{"d_model": 256, "routed_scale": 1.0, "balance_loss": 0.00325, "n_head": 4, "positions": "rope", "optimizer": "adamw", "beta2": 0.98, "seq_len": 1024}
Below are experts of layer 15 (counted from 0) of a mixture-of-experts language model. Rows are named router (the router's row for the expert), down (a neuron's output weights, with its number) and show model dimensions 64-127. Each number is 128 + 32 x the weight over its row's rms, rounded and kept within 0 to 255.
After each expert's rows: a language model's description of what the expert responds to. This comes from a sample of Wikipedia text that the model never trained on.

# expert 54
router [167 123  72  64 143  49 185 119 138 146  88 110 126 113 126 116 125  82 138 128  99 107 121 125 119 170 105 158  63 191  76 119 139 122 123  92 202 167 131 106 139 136 116 120  92 157 123 199 117  68  64  91 143 130 138 138 129 161 130 130 186 152 100  89]
down0 [169 131 204  64 154  81 160 150 155 199 134  77  76  77  66 167 164 118 119 162 167 102  84 106 110  96 124 148 152 151 163 133 143 131  99 141 153 109 159 105  86  99 143 177 108 145  66  75 139 172 121 135 114  97 113 125 112 154 126 128 148 172 154 120]
down1 [106 110 135 129 114  97 144 187 144 157 185  94 124  58 112 142 108 164  49 123  81 157 143  85 106 124 147 154 159 136 145 145  85 139 197  81 159 142 109 143 165 100  99 122  84 180 172  73 134 150 140 157 126  67 141 170 135 101 131 142  97 135  92 122]
down2 [126 141  98 133 105 122 122 150 164 163 139  90 113 113 171 123 191  96 174 176 135 136 174  77  96 136 101  88 136  99 106 110 111 122 150 196 186 146 121 100 127 102 115  79 138 111 103  86 167 139  88  99 138 146 117 124 112 111 156 173  94 123 126 173]
down3 [139  87 127 123 137 123 138  81 142 125 149 135 127  99 203 117 113  80 126 135 133 127 106 137 120  86 150 139 133  93 116 116 199 180 165 192  90 170 113 135 161 116 157 118 144 174 122  72 215 157 155  69  91 132 123 145 133 103 134 118 158  80 138 132]
down4 [189 176 153 101 139 203 160 124 131  84 172 136 114 120 107  88 100 129 125 140 138 122 110 162  96 153 105 132 125  91 191  82  83 132 115 109 102 134 148 109 142 137 122 105 154  84 185 151  94 142  88  73  79 115 118 103 131 138 104 148 159 171 169  81]
down5 [115 163 126  98 150 100 135 139 134 184 134  85  72 153 141 100 150 133 101 141 109  84 128 136 143 127 196 134 105  58  95  92 137 118  83 173 157 103  91 169 111 144 172 116 139 100 166 150 150  51 142 111 174  78 158  73 131 163 118 179 175  79 129 163]
down6 [ 75 145 106  84 144 139 117 126 123 153 162 102 156 196  77  74 114 111 160  51  23 181  73 186 147 144 189 182 124 109 146 181 180  97 107 155  82 115 139  88 117 150 150 129 100 138 128  92 113  92 148  92 108 135 135 141 114 115 146  97  62 134 126 116]
Description: Place names. Place and institution names and their word pieces, such as London, Park, Avenue, Lau-rel, Paris, in addresses and descriptions.

# expert 39
router [ 83 151 136 117 115  82  97 130 171 130  91 139 153 193 118 101 126 130 136 134  75 152  82 148 123  71 141 137  67  80 110 142 140 142 150 138 121 177 163  90 110 118 147 108  82 112 149 133 169 160 154 116 160 152 160 163 153 182 120 119 107  90 158 167]
down0 [ 92  90 163 121  86 131 129  97 156 164 140 172  99  92 141  89 140 126 164 137 144  79 122 116  79 140 162 139 102  75 120 174 106 155  82 121  71 136  92 125 163 131 101 161 150 154  83  96 135 130 106 151 141 116 191  91 141 131  71 102 139 133  95 140]
down1 [ 70 164  92 159 103 134 156 152 132 127 108 110 107 127  88 128 143 118 182  96  67  77 141 148 203  87 116 165 101 147 115 149 119 103 168  94 105 116 122  91 155 117 110 148 197 164 152 127 145 129 131 114 104 168 122  94 173 158 173 142  86 106 138 115]
down2 [192 126 180 117  86 112  95 143 126 177 187 165 129 153 127  97 120 127 143 209 159 164 128 139 130  64 144 125 129  92 137  42  94 146 170 118 121 140  92 142 133 168 156 129 131 127  27  96 119 131 121 129 143 112 104 230 104 119 145 123 165  87 158 136]
down3 [106 172 115 117  67 136  81 161 127 106 126 143  96  85 153 159 161 111 117 114 144 120 130  51 125 157 112 122  73 181  95 205 121 146  85 137  89 105 185 155 140 127 176 142 177 182 138 122 124 154 107 103 105  99 173 145 152  97  94 113  91 149 208 169]
down4 [202 154 108 112 103  82  88 147 151 139 103 144 188 115 166 114 188 122 131  84 134 139  85 132  94 112 145 153 113  88  90  73 204 109 120  66  96 202  87  97 110 155  96 153 119  83 135 139 157 180 118 161  89 126 139 169 158 173  56 171 138 188  67 122]
down5 [133 136 153 119  96  61 125  97 147 186 102  89 138 153 148 129 150 126 172 113  97 104 111 178 167 101 105 161 105 108 117 120 162 162 145 129  66 133 132 167 107 104 167 151 148  83 132 109 127 113 121 124 133 101 150 117 158 200  99 109  90 170  86 170]
down6 [ 58 101 117 104 118  95 118 166 160 177 118 156 134 169 142 104  94 156 149 116 121 133 128  94 122 113 120 147  88 150 155 210 164  96 199 169 137 181  52 119 132 157 112 136 150 140 183 134 113 172 141 115 109 169 131 123 110 170  92 193 131  69 108 104]
Description: Action verbs in narratives. Past-tense and base action verbs after a subject or "to" in biographies and plot summaries, such as took, worked, moved, partnered, remained.

# expert 1
router [148  66 121 138 148 159  86 119 171 120  95 136 177 111 148 158  85 131 131 124 171 115 135 138  86  97 219 163  76 142 103 124 190 149 144 207 126  96 127 128 123 128  98  87 197 108 189  86 206 119 141  83 116  40 115 178  83 163 129 164  95 103 125 161]
down0 [143 137  77 159  96 147 124 101 170 132 101 169 162 123 145 118 118 135 146 115 140 103 134 129 100 170 110 195 126  97 164  64 201 158  85 151 152 117 105 100 188 105 103 107 130 133 107 191 173 154 141 142 107 107 119 147 139  80 183  91 140 151 181 112]
down1 [140  74 129 142 175  93 142  97 122 146 141 206 112 109 143 161 206 151 126  96  92 109 125 156 172 129 107 183 145  98 115 120  64 105  96 147 146 118  90 167 149 144 168 172  96 107 109 178 107 135 106 165 136  72 147 117 111 100 159 127 164 105  90  98]
down2 [115  94 118 229 130 144 157 110 101 111 115 159 159  87 139 149 110 119 119 146 118 148 112 157 152 146 209 128 118 140  85 160 117 123 121 168 210 114  85 139 156 170  75  97 142 113 132 126 183 120 121 142 150 156  78 153 169  97 105 100  37 138 146 111]
down3 [131 169  94 151 112 189 143 102 133 150 121 150  72 125  70 134  91  52  92 112 137 140  64 100  94 117  91 121 116 140 124 117 152 120 123  99  93 133 118  85 138 122 116 134 107 168 166 124 172  65 151 126 114 123 166 127 171  97 119 116 115  89 125 131]
down4 [106 110 146 130 109 132 103  66 158 112 123 113 181 141 118  65 139 106  88 114 103 137 153 110 133 127 100  82 129 108  91 129 146 154 125  52 110 148 170  57 161 114 106 111  82 137 148 172 105 112  71 129 147 161 110 131 140 102 117 174 140 129  69 152]
down5 [193 124 175 122  43  97 108 142  92 160 126 196 111 145  78 126 107 171 125 154 115 127 143 102 158 139 157  65 130 130  91 132 220 200 129 108 160 124 178  73 145 104 146  86 117 106 126 105 155  40 129  89 186 164  99 108 141 133 132 160  62  92 175 102]
down6 [148 137 188  90 128 115  96 119 120  64 129 125 146 155 119  64 136 130 154  79 160 144 121 166 119 133 191 101 112 102 133 164 101 109  79 132 131 154 167  80 162 143 154 115 101 125 136 135 149 117  71 132 175 120 148 163  80 148 139 124 157  82  91  95]
Description: Predicate participles and adjectives. Participles, adjectives and adverbs right after forms of be, often before to, by or as, such as allowed, considered, unable, widely.

# expert 16
router [116 125 123 135 124 149 180 156 134 212  93 154 107  89 145 133 147 162  76  72  87 123 145 105 194 204 115  91 130 117 158 130 100  74 146 137 149 187 143  82 129 161 138 105 104 157  96 134 131 161 107 109 147 122 127 153 128  87 155 112 117 180 145  89]
down0 [ 73 161 140 126 117 142 116 103 117 193 152  89 144 146 114 107 156 149 104 149 113 107 113 174 156 134 176 121 186 161 136 130 166 127 125 140  79 133 103  73 152  98 122 118  69 144 198 146 189 134 190 146  87 143 115 168 134 157 144 128 158  14 138 103]
down1 [124 150 126 138  98 149 168 109  93 255 127 148  90 110 148 186 111 124  96 124 150  82 158 126 191 148 202 182  94 139 114 106 175 120 129 227 119 143 100  76 153 108 143 148 144 101 143 135 196 143 184 109 118  47 104 140  60 159 144 133 153 124 183 143]
down2 [ 63 116 156 153 138 103  76 136 180  91 123  95 181 145 131 116  99  88 145 132  85 134 185 171  94 118 223 100  97 143 166 130 204 172 124 178 144  88 106  94 135 143 109 146 138 163 173 110 116  98 157 163 156 138 102  90 159 106  88  45 105  55 137 136]
down3 [136 130 117 151  90  84 162 131 143 118 171  62 132 201 119 120 104 132 116 133 159 167 111 115 196  43 125 157 162  89 116  50 146 137 137 190 103 188 144  80  66 133 163  87 113 131 101 107 133 109 133 108 138 134 156 162 150 156 203  71  83 117 120 135]
down4 [114 102  97 119 137 165 130  96 104 137 101 182  77  95 134 153  62 142 112 104 124 158 155 183 137 150  77 157  78 109 116 130 117  92 179 106 158 154 135 130 157 140  74 138 125 118 165 127 126 103  69  99 103 122 163 120 163  74  92  56 119 113 151 102]
down5 [124 179 177 108  81 152 127 163 155 156 112 121 149 137 139 116 150  93 132 116 140 164  79 137 108 134 157 156  79  63 149 155 101 119 116 139  94 132 127 102 137 145 147 119 153 177  96 153 186 111  86 116 141 144 145 131 139 130 157  46 132 123 135 147]
down6 [141 146 114 188 169 148  78 141 106  89 137 152 167 182 151 124  75 152 144 113 142 161 187 136 141 125  94 162 117 174 126 175 158 136 138  79 155 169  64 161 155 145  32 161 135 114 172 138  87  83 131  76  94 178 146 103 167  57  82  69 135  87  90 133]
Description: Institution name words. Final pieces and words of organization, act and institute names, such as Engineering, Research, Management, "Appropri-ations Act", "Dystro-phy".

# expert 0
router [152 216 131  73 124 127 147 140  91 101  47 151 123 117 165 162 110 150  85 118 145 115 148 125  88 107 128 105 127 117 177 159 119 109 124 132 136 146 112  62  84 154 147  83 129 101 135 110 110 148 173 113 101 117 148 119 115 175  96 125 105 156 127 167]
down0 [113 163 117 129 162 217 186 134  73 190 116 111 101 110 131 119 117 114 149 128  69 206 150  86 133 108 199 105 104 124 125 161 102  89 129 100 136  68  97 108 138 112  34  74  87  98 115 117 102 147  91  97 133 156  71 157 134 158  80 163  85 109 170 125]
down1 [125 105 152  98 115 107 145  96  76 128  79 123 160 171  93 146 131  85  89 129 145 103 142 185 117  90 156 129 141 142 141 176 193 139 177 151 132 170 110 184 146 117 168 110  76 156  93 122 116 139 150  99 118 219 142 142 143 172  91 100 111 127 131 129]
down2 [174 134 122  83  84  99 112 140 118 145 164 108 169 157 106 104 138 171 137 149  64 126 157 123 105 107 205 129  57 111 189 137  97 173 160 144 169 182 123 161 102 134 165 107 119 149 173 107 134 185 156 121 102 102 175 110 114 186 169  78  98 145 121 154]
down3 [114 145  84 105 159  62  67  83  86  68 137  87 162 165 151 133 116  79 172  68 159 140 166 148  98 167 129  88 165  79  99 102 147 166 129 140 144  70  40  88 146 164 141  88 150  79 141 109 146 168 157 138  77 120  76 117 177  74 102 133 143 138 181 151]
down4 [143  97 111 205 155 178 208  90 112 115 162 133 129 126  44 186  84 123 110 125 108 105  88 178  88 148  52 152 129 108 150 121 121  88  75 106 160 174 139 106 127 159 111 118 186 139 106 124  96 173  98 166 122 172 103 110 104 143  90 114 132 153 124 131]
down5 [109 139  61  70 150 141 141 137 135  68 127 176 177 147 147 164 185 160 126 132 228 209  64 169 157 141 197 137 120 178 125 146 107 161 132 153 141 191 148 129 124 125 158 157  97 163 142 101 163 100 178  76 106 192  77 132 132 131 163 151 110  98 159 158]
down6 [131 140 141 124 122 127 172 168 193 172 104  93 137  99 163 171 158 176 104 117 150 146 131  96 153 148 199 157 142 107 115 116  81 137 149 183 121 131 147 137 123 105 152 107 117 149 127 131  48 100 148  84  59  92  62 136 169 140 173 128 106 112 112 185]
Description: Common-noun word pieces. Common English nouns and adjectives, often word starts, after the, a or of, such as water, German, all-metal, command-ers.

# expert 58
router [155 129 141 131 103  96 102 181 107 129 100 125  73 137 125 165 145 123 144 116 115  86 160 155 122 173 111 142 156 101 115 160 109  89 122 166 188 127 126 177  21 130 151 161 109  96 159 110 105 155 153 124 134  81 131 151 148 172 158 118 169 108  92 155]
down0 [200 120 146 157 129 147 163  97 182 181  95  74 131 127 130 151  97 129 136 197  88 162  98 126 119 125  99 118 130  87 107 108 110 115  79 141  84 165 141 168 143 163  85 122 115 100 147 105 139  95 192 132 110  74 127 137 137 116 146 108 128  80 157 219]
down1 [115  90 129 104  96 137  87 199 127 139 117  79 125 117 128 125 205  70 126 174 141 150 127 135  76 154 191 111 123 126 148 173 107 140 177 133 131 140  85  97 141 144 137  67 152 164 105 170 143 152 193  96 109 107 113  99 130 123 136 124  78 153 100 150]
down2 [162  62 126  33 131  92 159  95 148 190 135  97 167 139 134 139  97 132 129 144 168 106 162 122 168 126 117 117  85 134 186 141 137 139  67 132 137 160 150 173  90 129  99 117 133 143  86  47 110 136  87 157  98 100  71 160 114 129 151 118 141 109 121 123]
down3 [154 167  97  74 151 105 151  89 123 128  95 152 151  95 125 119 103 120 104 158 108 123 128 125 109  97 124  94 108  96 116 101 160 154 164 141 127  92 140 145  93 154 122  85 101  49 121 148  86 150 136 108 104 149 112 128  84 128  64 129 125 152 183 156]
down4 [143 108 155 117 127 135 122 142 173 152  57 154  96 115  87 102 117 156 112 163 147 161 145  62 155 156 119 103 160 183 133  86 109 102 108  93 192 114 122  55 123 124 152 126 120 139 138 167 161 115  93 140 138 118 109 141 118 115 109 130 169 125  97 161]
down5 [105 156 120 135 129 126 171  73 137 145 169 143 136 170 162 136 112 128 204  80 181 142 105 115 151 121  61  98  99 106 119 139  98 103  62 144 123 106  50 129 186 101 108 141 108 130 143  93 129  85 108 157 121 138  67 100 116 121 166 116 139 101  55 115]
down6 [171 156 137 151 123 145 134 111 110 117  98  94 173 129 130 114  96 120 147 122 187 121 106  94  58 130 117 151 181 124 117  79 155 123 143  61 104 103  57 117 164 147 142 121 129 166 147 127 138 113 255 166 145 137 158  62 100 148 138 149 116  92 122  99]
Description: Name endings before punctuation. Final pieces of place and taxon names before a comma or line break, such as Kingdom, Spain, Carolina, Qarabağ, beetles, Base.